Weights of a small mixture-of-experts language model, trained from scratch on English Wikipedia.
Size: 17 layers, vocabulary 1032.
Experts: 256 experts in each of 8 layers, 32 ReGLU neurons an expert, 6 picks a token, a sigmoid router, a shared expert of 64 neurons.
Below are experts of layer 11 (counted from 0) of a mixture-of-experts language model. Rows are named gate (a neuron's input weights, with its number), up (a neuron's input weights, with its number), down (a neuron's output weights, with its number) and show model dimensions 0-63. Each number is 128 + 32 x the weight over its row's rms, rounded and kept within 0 to 255. Numbers have three digits each.
Before each expert's rows: a language model's description of what the expert responds to. This comes from a sample of Wikipedia text that the model never trained on.

# expert 13
It responds to: Capital letter pieces starting a surname or place name after a first name, e.g. Paul M-artin, Salomon B-ernstein.
gate0:126134171106119101111119167132116111115134129106066196096162127127155162149123173183116170161090135110188170158120164131083142145095093107139154087123184114163160120099100175095126146108125156
up0:105175079171190074104130192088164102128133094163100143134199132093094175164115116090132163120134182093109133111096172109129171136141121123123138148102110186132133107164091082102159097123164142
down0:110080132116109075111147135099123171214200135103140131181135069095120164134082127171153163157143122106132073103185084151103182145094111188138099137162124143164108099155121115147152119125120146
gate1:131166183095154147153160162136184128088139168153159137125113077095136188147142186166125101115069157120188142158146159101085131138191124124186109094126148166122132112123126158095182214117148158
up1:094136175130128150164150142172091171084154084154213121089188078105116145118118199083182147131113158077117106126128118101135159138084114141123130079195114162150141149126126116083228136136123134
down1:103098064157103114086040141133109164086140134107146170091138168162150149129074120159139184071163162143099134127100186103154140095053173161109079140094090113193149079145141097115122146150126091
gate2:201133132087149060107095176125146192108191114128116101153117103154091156149128125161053097122140134179135117116076094143164143147194145117141150119131098101102131129103118131106178150167089169
up2:070134139173132145110127123133045093153107116128126133157115133137160080144103123130140121120101135090056120172188166076140096135118118177074113125088174136144099156127120177150112118079161097
down2:088144124155151111071120124118099156104121023153186121138168006141172162135151092213054134122126124072104141198161106129071104169114132132109171140099130125133191064169109131144136174149137132
gate3:135171087104125126107120174128155169157174148111098094128194069130134125113069144144152053213127094186083132071131159129126126081133162075083131119100172183155112145076166103105068111130123148
up3:159164139139140146068121151159168156128150149089113093133154124141178135122069181115151015164162074128117109101131098137133156128108122069102157091069154174124121159081160128134091167114071144
down3:096147097180068073140112173109147115125038123117097141156171095118133146133146151106155122159087170089144094091165171070113150149064206124167114179145091116140148076162139140145089090148124137
gate4:164090084110127099115089175136078140098138088063105204140112129179120139178100129189132085184155116146159179089110132172057158147136115156097162087115162052145148116158149167102142131172152185
up4:133173102156136143141118110136131145119141114150145099163132122158110184132109126066151156062114086138123072136129134099162092128103220147129156145135066116120065121157174128124119131104206128
down4:121094127135115151112151135146129164110148144124095112174150142097150155119152136160115132165099192136125115108131115090146093113148135195136103161099146136137172116108178131183188127148149143
gate5:134193134154133066152109097182156127099103185112135130093169112103102143071113160071206143144150125128070171104095103155131100160153125136108111114132118090069103142136161122101132118107141074
up5:111090138116116164158141120120138145137130083150078126168116140145125129156156103190064126114094130119165089145130171083115161088089135129198148135117141163165137127129083122130115118183126137
down5:166097091067096126083109137140140102155123086150103099081168125149128049126150156057146096144060161175123177178141155160139154151115133107115139093116143068117138112152121118110132090145063126
gate6:132135186149152066112123134121136099042101140134058145134145159184096130156085146105102102150125107163128115174177131176085100107137133147025145110136081114142101125126151114093110149116131137
up6:161155198103110144104128132171097125116177130195203145098122205140111112116105122130169100076086136103160099107121096077143128127118114110111100110179094108121160136130152125131118194087105083
down6:079125175118161133125152118139148155125113120123107088107155117135117105105110147044098109173097184220149085164219128187096136137136137201177093103128105108135128134159110165154135028152081144
gate7:082157112097090041121135101066164146118075149101047094135129124153137163156132124081090105177096072169117123126094110183108087142143163121070123115165112163169159138067140120177172132120135195
up7:117206118157077036131105158127117160092154166121125090152160142098065108180161131101118156159037169140108119161224128129133119081101124112078093144131119123118073124118123130090161161099107134
down7:148125164109124146133158116087153104091167167115108086144073148145175119195181125071104148163116123085108156197089067102154166135188157145095063117130112121140113093078169089122133148115135151
gate8:147161117158103073137127114078148078135113141147145112166082116142118131170122144177115138127120113153128197138148172148089130102176102106178152174145116129065160125109165126098124221161134186
up8:115098143104112159144126141172115145125131115110102125103174171107188128061122102044129136142143144115115096118076072095153119131087203150085133097133130107151099125100122104128112060082106049
down8:170074092155154133131118121118150124173142183176153139143128178103058138142102128184150161034155127072124148128131093123131128135162117119087160142141142153115137119141160119114171125120157117
gate9:139195114142114084124113134049181132083154175114126086164117108194089164160148084113105151145150118134060151100103167141097206121082099148096108107198130155089145145120112169147124225211115115
up9:111111170053159134177123128167108168113046128165107136094142154185097130131123157136152114096136118114112127137110131106106065120240138137090120121152149103156119133118132149112196104097176088
down9:135171133112195155113128151121115109168103103081117127199135161149131120116151080109137110142185199126146120128170219163125110089125122081162106078108080097102144169183058127151082176141181134

# expert 37
It responds to: Blank space tokens inside pipe tables and match result lists, just before numbers or names, like | 7 | 7.
gate3:053119111104102130144120145090197131113101131143155144107164143140138087106128115086128199142126091084086153156097176143134167108136208112136125145157113094177077161155092132120078156104112146
up3:126143107123120124091101145081146225146132107155138107118130127091152073115064123096161142131145151107104173164084100158164155126109244123110108133165122076116112109125131092105122149120147131
down3:130159114140107148104174089093140135158164085107119124103093126148147131123131107070128124108085128134148175094127127083108127107181131114195078107167190111177172114105127131165096180121147093
gate4:133168106109073111104135149145040191140077151071142117048135154132077152137139131147115157138110110156104180126080106173117148133141153116104129078144092064125105106125126142119100099161133165
up4:129118113106098194115165157095153040164210093135130161113173141126134155126105096136121085093172102125136114134104120093147124139156100113099152238137147182147153106139073096112162106170126114
down4:149096141100074127131136146116121133130152165112122111117136123185165165143132134105113125121083106139055134125060133092064132105097112130092130138177148135122125126056070122111180144155118015
gate5:182132149067119086098115146172123133088122116179129135123150147120152129144148084148116158151124125104113156144124092147210118062148158107105146026114134120135137107133134068127106173155126195
up5:134108119134094104112084142173085152087131134141102121138083175120141174135161093185137099125161141144134181152094130140194081093156148083120150027170108095108118065100118102129108208145121156
down5:193161126120138136089134133087094166133104084086117125107134116112134126172119112016173093193079182148124177058130138135145127127143111108144188139135164132107151152099128121104149121145136176
gate6:150191156172172129084096090134152147132170144129105045118119174107086105133098068107089123188119157173150132148122127133113121126145131123083089112215159161139133152137171160114089150196099161
up6:138113097128115144072137104128162140165132124166168128129121166091101151120170111096156109190115121236159137176109111168112120140118184136098120114146113165127193135117200178129076153122141079
down6:139141078147107142117143103155158173119119170162186144113150105101116112171131060111069089198181119177121133169133080148172140112154105117058115135093061136126107150070147111117126142145091137
gate7:126144155104107069121099097122119149103086186200139124158194082149132121070115145111138111158094129099107126163158161077107111115135186100125144230129157148192149137133160137118210134130143120
up7:125128092140152207141153154137112119144172102040133121112099168103137118158130146170132116100179110165167120108110078204155155116115057125148130028115100113078095096130121116132068119087086167
down7:128081128093124071125186091173099148110122060148172119144127148141128155179098140169105135128148088097168132124103111142101028188075077148119143087065175155125152147122044160114116095175076123
gate8:153189146156146089142053130126128144142091092126141094081139091182177136121124204144110150157112147102100153104125161087116086087119132087113192108121192134150150148099096148137139147120093082
up8:118090103098111172114189129136143128094186162142119147200116194090076114130145123092122097106163115142157104136158102171166187157126127164108092157107097109090121103193131124125096092143156140
down8:171155115138171146112093153106152103107142199159082135149138172129121136139099209107134135127179180106134096122117096126090199108110077138061123175139102087078146151145086073144071125108053138
gate9:146234142118130104140084103139140109129121114098138132121128098181105120055146194134125163142117094034161114122120133057137111144163161148131110127148161064125176122123121095135084161084107108
up9:136227155164102085137093061178128117156096132111140155111153122157098136067121177117129157145133124031162120155122126069112109132167166137124105132124211089122192131079141112149096137090117122
down9:094112095127164131137208063106130138144054116186077051148093171085061117103143194131124117126148184134125202125080152107108131125121160121184149139170152127134132101134159079150114106156093107
gate10:132147189149143122141129197063141152070104124091094120119089126153174087127109139111128142226130105063178057130167133183140128122173142170146124118141124137161108170138114122172103164152124148
up10:094131078108132128148093126170176111121177163149134113140127097104088177141156144104143123175088158150113151048032131085158133114108119092129122103116215095078114067171124112085154122069099120
down10:109095147120118111162127172105121083133143164118151118107174133156114075158151149127117176144172139114124126120139152076080147106123125146126061131086113145108103122074120124083124078165122160
gate11:191142127179191094134157147094153122165098093089117160083149124143220139126133147139111119139108103154106114157108154116079132074161154142085099118096154165122088149093171089112120133152131192
up11:148155097143106140083134177173135131084126108147124062093082163091149126121114178116119092138161142144155078100126123137099091178179120066103184093102096141147141111152133126128099110087096080
down11:179097114183080108177133099165117156104091127153165149120108112126124190121091134160096105163080093150141123120170117104155147099159165165155130119120078123116140119102109171112147104132152127
gate12:119132095082111128125117143084059142146254174120071152077118161099135149114098164100119137119176139159139183208114142124114134139163143181113185164151144131080175115187141144144098123138174121
up12:073103137120102101103115110051095116125238169092111140093121168074145097128117217081099178170122140158162120150147161124132092149131151131145136110146144155073136129187136121102089122120165135
down12:099128140117105073109097085131097128148025118145151150094044118129066180137081078118176135158096098118149175124090133165141100145097135139146150120152147117155095115088135143147096157124104077

# expert 58
It responds to: Word-internal n and similar pieces, notably before ess or ament (reckless-n-ess, tour-n-ament, Syd-n-ey), plus year, years.
gate3:064109121086124164133135135108227109105144161108111059138149144120085160129084200167125174092103118138158119155072188148211140108128171140187116179145103114121116151137104187122105141127135123
up3:126118082058149128113146169081178060084142123104047105112152110105156141158081122097132171097140174168147126135130136223176145136162134158144213126205108118103117166129108168093136178131148113
down3:141177095108100161182058172162141095149168135099121113085083169073117120147082090158147154190164153144147120152152173096119094144115066132168138131152107098089136124100103141158198122103097106
gate4:070126154130128132122129188063139176126122094142123154109190059095111123104148148145129091118141138129169097125136102162144165121158103144110121128045160138124113155135164142120144122165182148
up4:133095112117090102105171077137140033134162118081174125135127148046090078216138086075122119122115150173102137148094157168091105101117097168130132125202123181147122111093127119131145116178028125
down4:062124122148089100146139126179155125135151120110122144130095227161115107136146120122241141116128110093137121111104101170127162220112177124089120046107142135173115116066153163108138144113065140
gate5:141186121083130118066153152126163157142159111164113133179188161134065095124133151146081099163086136119167187107118114130171100115126172137113131102125135084137155084119073129159177127166135135
up5:160108135108145142091129150137090130121127123138084114117159084165161193137089147106125206152165110185128128152146115124203118157130109101117112050155129136137090131129055149162135140119113136
down5:137155142116150077067114146087158143122140129091130124116116178153182122119099106078121095099122116112182082072124099143186094143137150112098144058096170101125131156166181048109126133136099125
gate6:145131166084114120132136110098132128053168122098135108129215104110096138114150136140106132126096127142110140087097143168129115093135140127092114104168147160082103100076144182138095039088127159
up6:125168117176141157119148142146100093167114124156109154114022133162150082108083115156174131181167127100134104184134077096131099154104127124159124170104113079169142139163070094127121168146137120
down6:124126114096066084087117132157138151142112095168164114126142145153181141131135117135065089156138135129165157112129147188106159089177190180117155092123108122074180134119119156092210110179153175
gate7:177132137148100104169153138108158166000128031136127125143093150104090148102130097129104117110126123149101146140150153172140135150173167136107106165133096182114180124098106153118162130127137067
up7:123087160170155127093143124072058121228109167137096142161130165127154111142100111106138139170133167130167151103066103113136097115131111140133138135106102109115153114129168149153161166157142124
down7:137143101143116102123081128122133080141097176105083136153194106134139110143132139129098132133166138132116214127078139058142096176178124126154098090170144111129139164059139094154153146115075180
gate8:148128082154071101093154143145076185149208119129150132148113063146167141099064108084159125111133166118110104152105122105158126120198187093121101092139127086130143134149150174105125118135143152
up8:172139121164078120106087087141175175197158152129170101143091124162146145073125161112093158096161133148106099089166108117091087069146104100061101134096137212135163069134074117192169112119162048
down8:135107127163142096203083161173110093107124134160131202162102122118114148103100126103081142161151149117156106144111102097177100154134096147100068099174146107142145098114164139081218113086127153
gate9:156134089110127071150106129096165123141137121107140140207144146176101119140058174186061076107134156122123131102182129151109118163115164138096059151146114151125187154117143134138153118152140132
up9:118161103117171144121149098200136138101183144041097115157080121111129159169157053127130100141167135063099152102122228137143118089107156167202110153087158151071157134162131161138159104109159147
down9:150150103177140111142092116091126113156143185135128139142119096125060102087122120115109042136092122180119111068099110108129153122204121158117177088174162095185136110071116098175102102064145076
gate10:091146112111116118085087136125114194148117136185124177104171126072117219111162183177101138108166106117117131094186087160164104152147163081126175092129149100096117098106126103206122207093140116
up10:136127132108128101150101078132124160116158071191122121118080176194186132134136111086139060128135133115082095078101108140037149114178091087125108145148107131146143106171190069133111073239125125
down10:111130158133134117157191139148148168150185201101143137110192074146075124114167139148159136159106113148138178127109129158125109100104154187165129112179180103126097135075127082171149138142160122
gate11:171166173128171115150123180143147158149157121094135115097152150145094156134149117160128088176119212172159111127143075153182155040155053113074122097167117079130097118125107146124141144134155142
up11:095131143124214121165058088134111113099180132109139080117152135146064159129115158140075101125072119126102131095142099170125166080123127122107174057143138077122109121171121118122163210131150113
down11:155150125087183101133103145114113121150134128204175152116135183120094164123181090142120111108102138090151146127168117119123074140120107149088074111088097153085134207146117154122099136185174159
gate12:174136138135097080089101133117163208093121097098168114162184153055102111177152168148163107138177122097121108149122089166122113096143207153110096165132201103136108103126163148104073134138128120
up12:209114118118125126130123097150131201147152124150141147150187158097114171211129168164131082137123123133137109133123150150097114096165181163121140150111200102130107099110133124123130115156108117
down12:138090107082156152190084083154157156081122154133126145125113178097165172112131117154163062047094182149128180136141139136094163104147181151084139136119142090176120137146116173160100100132125124

# expert 38
It responds to: Standalone space tokens before numbers, money or units, in table cells and prose, such as before $1,208, 28 deaths, 10 million.
gate3:122114141142101107117140126052098136064151124119153095143120122114127104166074093191093101155088162209160121143071167146085117131086123128139143102141148102155075135104135114094092142149163150
up3:137140161113113141157098120195107113171088153167110151103151104112111149123157118112136154059125077065099132127172092140142143106160125166091145157095108173092128126168152136184124070166123111
down3:108089092139133108088099164063134084189097173131099157110131177088096134139119083124089137110107120143145105154099149131151121124187160108124152143091084189145189125059096097107126099186098134
gate4:141127166158157117053149149110173159159109098105129074084154125122153163141126071127112156147114165135149125128105101078200114110122130116075169139096175190069176129119088136069099169084094177
up4:164133101142155151179139161115107106116137111120102168092135110126181093140109169089175132094101097128101143126104117190079167042157130108159161139169114066135094105121213161145135148120126161
down4:141081113104138168170117141090085102091195171073150156156107134108150101155140080083171114123147119103091094088158148062033133147125174129149131106156067168142134110170130096146165092094193078
gate5:159152150131137089080121177121096190118071174173109048110132135069123102145150142147125153169158116158117131095126128159114113133141091142118196171131167234135131147167129174176098141134135141
up5:130143128158178119121233148127136137112155075075115097142240130159131118094119062138126137103099145168166139081128089134088163113134103141105124087142125149139167110110105163128095102216125139
down5:153131123185114136091106118158129150103132063157146065093125139194144069159127064103145129191147123096098126101108069141142151166114108079143138130160106112121118141119209176156146116105100120
gate6:076202167144030079150184189105169149100108117138113176121098167138151112147131137120160103142153148125159086104097147161091207118109104134147105066101133134130127119129164155123106143099163157
up6:000173146125136159086178162078160159100115105189150136182095122143108184157109162141118112131167104129105107122129133145120180088054104156170160125153113136142112117132114142106110124123160078
down6:134089125087143086090146116123168071146129166155096160171076156164102127137085070079157166152159099133110156137063091127160115144093143077045091134138131146134153120163106105142077159148096130
gate7:108158077091123146110105190100081178119166090186105109105083156139173134108143161199118159133081126142143128115088109137145143102103118114108099143129140166115142073133112124148150119089139112
up7:143052093159134110153151140147140117146050144073158081143189122082061114137134168066156075075176148109107121179118131096084128166116114152118106157116121130127086118111138107085141157181146098
down7:092091107094168089124122122117111184122152122104154131114172156070156151096131176088122141122155086132119119189106163163090117154130130094177042103123111113157138140109150111145121145151155179
gate8:190149165230115115136136150126065120094099156104098125132104131145179123174133177094119116108102092111081113139101153139089085214142180154131194135142161140138126136167194125105086123118130082
up8:071144097039163194143124101091139127128122127151166057084138137139048105095120076173123132131121128120130128096145110091152155100133057097117121115121115091148147128086105112190146091131150137
down8:116114133122137198144130102174174157150079165082209099152195151146112094109148141142121158088151066127168121176175100175127132076123127160091171131163098180103140140156031110108140149108129137
gate9:108107093138114169143084107119168146132248145133054132138119134106137093181095101165143129134168134106128118142159145118116108097104089090076159117133101153122103101137132082122132115124159157
up9:147107072148124109101123240126111098156079132118125128105153151151123154124116129117087100145151134198073148116158088135210062186143174160127115121125118079112116129109143102087103166119153126
down9:141115107161153114155137121088165104092142110122108082123175126170175123126175125108123127170104127103173100115153178080150087200157185111095178188190092081087184114114187134125158099138089108
gate10:122150134140113124159098134126151049113103152136088141058144105139214161100159121137101128152117096101046113211171091079114145157075159144125102147125133120120141123113129178133181076120140137
up10:110110074090128113094194074123110200147163148196153130142116150110091112144044121119126140133099144120156101109126120164162128136149131094078136118160134119120113157158073128122136145136053165
down10:071115102093122124185103139082131120155145148110073152180117137086080109103118195123126139105166132156123130154097146162132155170176113169206160132150108140102151134106136117117089131176132103
gate11:117158088135211136084119166139128079084129152107115145124110114132097088100114117189122125161091136096103099191119101125148108166149195160155106203144136130127180137160087165117122133109097095
up11:102159159119108138144118106184155095097103116161142174155219135106121116117112145098115122130105091085126074209142106062107067127118127132168061166131134166142147155135172153121137103070148150
down11:072103108131125110127146076100196107126144086096055201121110108123177162112140130114078102112154154118146144069113152159145142175109135103180134191134138083142108071104120158151140097099085088
gate12:146143075108110127160052129109140173099097143068135127067145091127132117156132129117094136142162133144183119108107126097111097128106141052141126120148096125127121111058123080146092135225144151
up12:137135207131153144128219139152082086152173110146120151169103161121108133112117112148147129113092180117094112148148115189146167148135120217100114123082179123107144130228164153102147096069105133
down12:177111170185147140100148109126136109124099103135182062127108078134157128073120183170168159125110096125133130155136117160080148168155109119142197122103136149117052097165132158184179176106110135

# expert 21
It responds to: Second piece of capitalized names and words after an initial capital letter, such as M(in)ister, E(l)isha, Mar, Fran(ce).
gate0:114170128147087080086067064129172185124129107117114134128157141122105125151179158137143106159102108090173088074134093124125179147154137181111126092188123061137105114057127147158118166133065160
up0:127194103033147123084105119115144157142118102105116117137127120149129126204135164141157109130123126088098164099179081145165117163104108152083134127098098168176110165133123133231140142118065119
down0:066135069120098124160170109171113156181181169079141117128116076106147135179135132137108093142122080143112173155146136137107107131104135134131112148172163145104089109067135109131162125107132135
gate1:105131174200132126130050142099142138135094117157075088114175066156148110114120170166153154126149120157153111092111121178095204128135158108094134156149127177200105076093141119117103158125141097
up1:136153037071099107154154142135102096129158138141150172156078188141076170137156086070104147115127103113089169149081147099131038104118124163203130098136113064117165164163144117159126065123104149
down1:079112156100153121117108109058111142128114154155169138119159167091155099112165118138158113080089125159164069111098122137168161126119142162105101140128075119086104118145132074136120148105128106
gate2:102135148106125125097121086120190181105142100198154172110126143103109140094156123186132063119112097124118129112135178160104083134200067132121084082134128110124104135140090168188180203161080129
up2:107115135197094086038159142054121137175080121158134137120150114099180124144176116128125130103106077153168113118108070148137141096158120139091112112102122163067073144111148177105080185172153146
down2:113068129077132133074119119154149086162097124147149068168168187091120168127148058132121094131103135149137139113128181146136126097165132136143145088165195122153156093061122139120068144173088108
gate3:153143106076122118164063122135131137117140089091138183128131166149121148138139198183133127160106104143129121141151179100098129075120125116086076123116132112138137171093171124117176095067191205
up3:124136139116082143141088099131116156161109105101121139133179114110181123174147176156127108120130120137121083139165171126112111101129103183102114108124108240145104101076182159023137139115156175
down3:109119090106139051109091089140114221133129101119159128164162161109109173158151102124181166091111116158113080086138103118155161083127085122151062158065162157156158174088140202244160079096130111
gate4:135105189093126217156120127087105151148156141116136147126107044078156178165109098149129052174163128132146191158079143134107137153125114150102126142142113101128163110102197163143117126122089094
up4:128110153132111151134089117182162111133134139085111089148084147138115165140055128139177122182102183157125100090110114113101098136143143128134091194095136128084058138145095124129140098137139104
down4:138124109128077107125120159175094153114134212054097138080126110164142128075162111057122110095119138186177116094141137163094125130161113145135142127098112150114125146124095115133152094085140122
gate5:100128150194107121099150177116168164158142123112125165153146102079136170082122159147119142097086069071131113138109141171068096125052186118138163099124110112122123113128182072144193163150181099
up5:107122177120095135138174090109140084131183085096108114154150149120145133097124154099144169164140087133128170143070149163118142123182137158113157066168121111076079112102169137167133165077156080
down5:126167103160128129112186141133069158107151083060133121123156127051125096099121092097143113166112120196163067124142127070132104147192109080166135112087132098175123084086180105137105105129090130
gate6:126159093096127099169149119130095238157166110147175120084102104119164150104189207143150132127095107082119111179154093103127122093175155064152124138118167139133080115115118146128180151135116109
up6:127133150144050135145058127154153101088119109126171109114185141105114064197140057148107135104196132139159118129090156167126172132088141155160122135124117140206145059167189133165121095096090143
down6:109140157135142135119167160163167119087148153135148083102113108100080110103097159130119144106217146139098104199070105127119131160161104114097117051118136174116133118152162131084117152112184128
gate7:136124141126108124043091165098213123120126071123136170090148077159179203136114094129083088131104137187094132163142081134095154151172126104115092109113158098105113124082150184140085192140130117
up7:115145073062138095140126070105171143140146116119151124075129138137100121153096139154114108165189136149109094139149092146182082185131119107126170180119046151154118154101125119176156095138125138
down7:163106151158103146154135112103120131096130152067103074132177062117140110177082094096166106180128111136104172092116066133129078042173181112077104149112165112101167116176134167110126145152152152
gate8:161168167141130146051109132205119095186128153108119181151184085130164175168168153178126102131129081132159184173105124137096111102091128120123169136129088104139129113068162162123107099097126124
up8:137164117099081144133113119103135137121085076130128108055131185150091110149129179121125162132070145121159120184114112140111097143126122142128148144182145159049152160174085106094151099114102106
down8:128113166134079142194145125156134142157138133120102143044093121133152162124057149181102115125117179134139128108143144139168137151161124108151075189132122122115127132160134059092115105120193158
gate9:113123157140122106088149138133152149159153115130151165197128083175127131139106148143117118091149104101128148143076119191155207132146110116107112079169146092081115153123125121056130097103093149
up9:070112182105183182156180156124143101137125143078128149096127093140157165143144162111117115156136121154174072162134098138109161099134089123075141096125109130143133199116202108161118152151102130
down9:122134159087178059138102086115150085181134160149161119145104144138140116121040105107101138137146127115092097082148108111173146102096099126143142135083144160163127172164183103090129139126116107

# expert 29
It responds to: Word-initial letter pieces, mostly N or n, also l, R, H, fl, kn, beginning words like ninth, Non-classification, NIFL, slightly.
gate0:129118110112093134139100155089136177091143090192179147113081163098140106146139168150160089111159162111146121127093095131118150121160154160062144160159153091082136131104111165105144141133091146
up0:112166183135140187168099113113150136100115101157123108117091146129136111073098146133179091142189096105106091140098129138081100134182136155131168136155152144129124081178144142065158149128077089
down0:121125115054128170116108113061124142125124108129100062142141127120130151110142098159157115120126083140071116119148122120103165177129185166128035131166127191181156125206175107126106146101128106
gate1:093140157112108171126171088119113117119152125080160143137156022189150164076130110176107119138144167131133156120115128112105085131124130185158133160105119134208161099136115112100154192116096128
up1:138145066106127184144138071112103128127104125087173125117166117150128147255135127146108091189077178046143120123111147120076106126093117094104134094078172129148123099136136111147144148132098180
down1:096124127107130090133176137112137144112110115163147148117138131086137161133073123124170102136125056115138167092145140221185046160127152150175148124144114144064146186068122104108185163109155087
gate2:139151205168172130103111123129184130122122186132062126081133157169157147140093153109138115085121103175132203093116100076149168130131131079055095174128083174108201142117137139117111142155108122
up2:070117095126113149064137127131071122128133117147156162147100153120115085117138101084142123140141166081156033185106104098162095099101093142139188159129116082133111107088194112134180216070146112
down2:115126042105156154137065117134092129125166172108065165167131109091198160123176127123108143121103104150019241096117144118126067145140146090114109129145113152079136112122124146128121111156158137
gate3:142161139118143121146185126095151153116087162092115118086095152154121135079136122145111154114195096095153112166146172170139162171131121087079152054076135144056106184176129113110080123138094178
up3:088127166095097143138091099141144134053107142059084148113085164176163132121142195124083156133152075102136094150154143134131176140110172088090121102079165141089126168094125132131060119161143102
down3:167132040096117119107110097163111119115124137146177170124133117107116099099126114173101110075125101109067144115191146141131112167109149117158093163074024164063072127104148128101126114181118193
gate4:118134139145096163119103147120133124084172141118102111097196132149139178121095116141111053174124097085095079092152099146172184124120119115081130119090134158172189058140149107128070137179131119
up4:099149119069144143111122153113128152087135178102124096149174129106127141114074059146117130145126123109049114078132178088089177161112184134074104162025155175109141079122123100129127124140119139
down4:088129121122114101137143108155116127138174163124143127129129130114116148132108147155159083114147125130143180078138111123181171165061048094095130172168156180117105119079140061145095161187126108
gate5:122143199110108132212144111152114135151157108127089107117103109206119143170136154121084136124166083139150120121121122106150115056104072119168134133166143077118130156157120174100118086180132162
up5:154151062152097128163090150183106131081177156096122146127088131096138159166121129116158206122118141078153145057137189126139162141099179142122161148084081169115117102106137081131153114159132091
down5:123120146173182121089123129111157123094120157191124149122116152139120116080119074127101203090094154131129114178166185109114130144170117091122181056142172165165086196202161112123107128116155120
gate6:129086145145073212106130168093061097115131153147120153133112124155093134122122161119121097105149181138104130106125113147153080057115131113135171085133093106121165169115110153113129157114140164
up6:081118124120103110194109110176079112170153137083119071158135216164115154156120067109113166124120152116107078135163136131110125120121142105132115158159099110120154137161111172123171067056131135
down6:077120090162069131120119148182173092088126107138115127151124068086117122139127139175119089124153112143188120144114144101121112062192202174118098146072110133128163133116116087114083134171119129
gate7:057104180197120114110075174135131143026156132098125178108097085130113191091132175132155099113095054208064143129105148126178125131089192081151102160103145117108132178185138126118144158148140114
up7:129153115115131133114106114123120076072076105208106095152136154175132105132198135181199091150112129111118141116174098138091134180147114163148149162153182132044130137092077126117140103146095136
down7:066155150187112111121097158140134150140131151123188099136131131117114121143090134118163116120122096185066036090186140102132151143127162130203097144148108134142093145100187074113091107217128096
gate8:144178167112157102161125162148144175129136137095098123120194183101156143153159068174109091120141110170105136145106137086103096125118163175079115093172165124169088079178109178101124136129165176
up8:146124128111107169161110128067195128122133132102063132128136142099149132135092062159128088195115134127132110123152150123118120218124153151173103125124125100163120123091108135093144089129094093
down8:188170128224128106149135160099134132140064045136104177210157154198128175143135140137160156147078165143090117113167129093046112168068111134129132118138078144132106141152106139151094136157088125
gate9:123146136144186091095162116131127139140217156102076086091119134115127170125059123132111059123124065112123133104084162140161157153138169143115132110108140136097148152114101193116147067210132128
up9:184116141134131103122120152186108136139135128120197141084157144158092163110140133153182122123154094115086199130107108159152170110120139089147113113107097106102098127134172125115094173189102124
down9:147092132117163145123161141203129102168137074164091130120103080077135194116107128140108116133163158117127116149139170150099143070125078159104155063157134149147135097148135138128105070100099101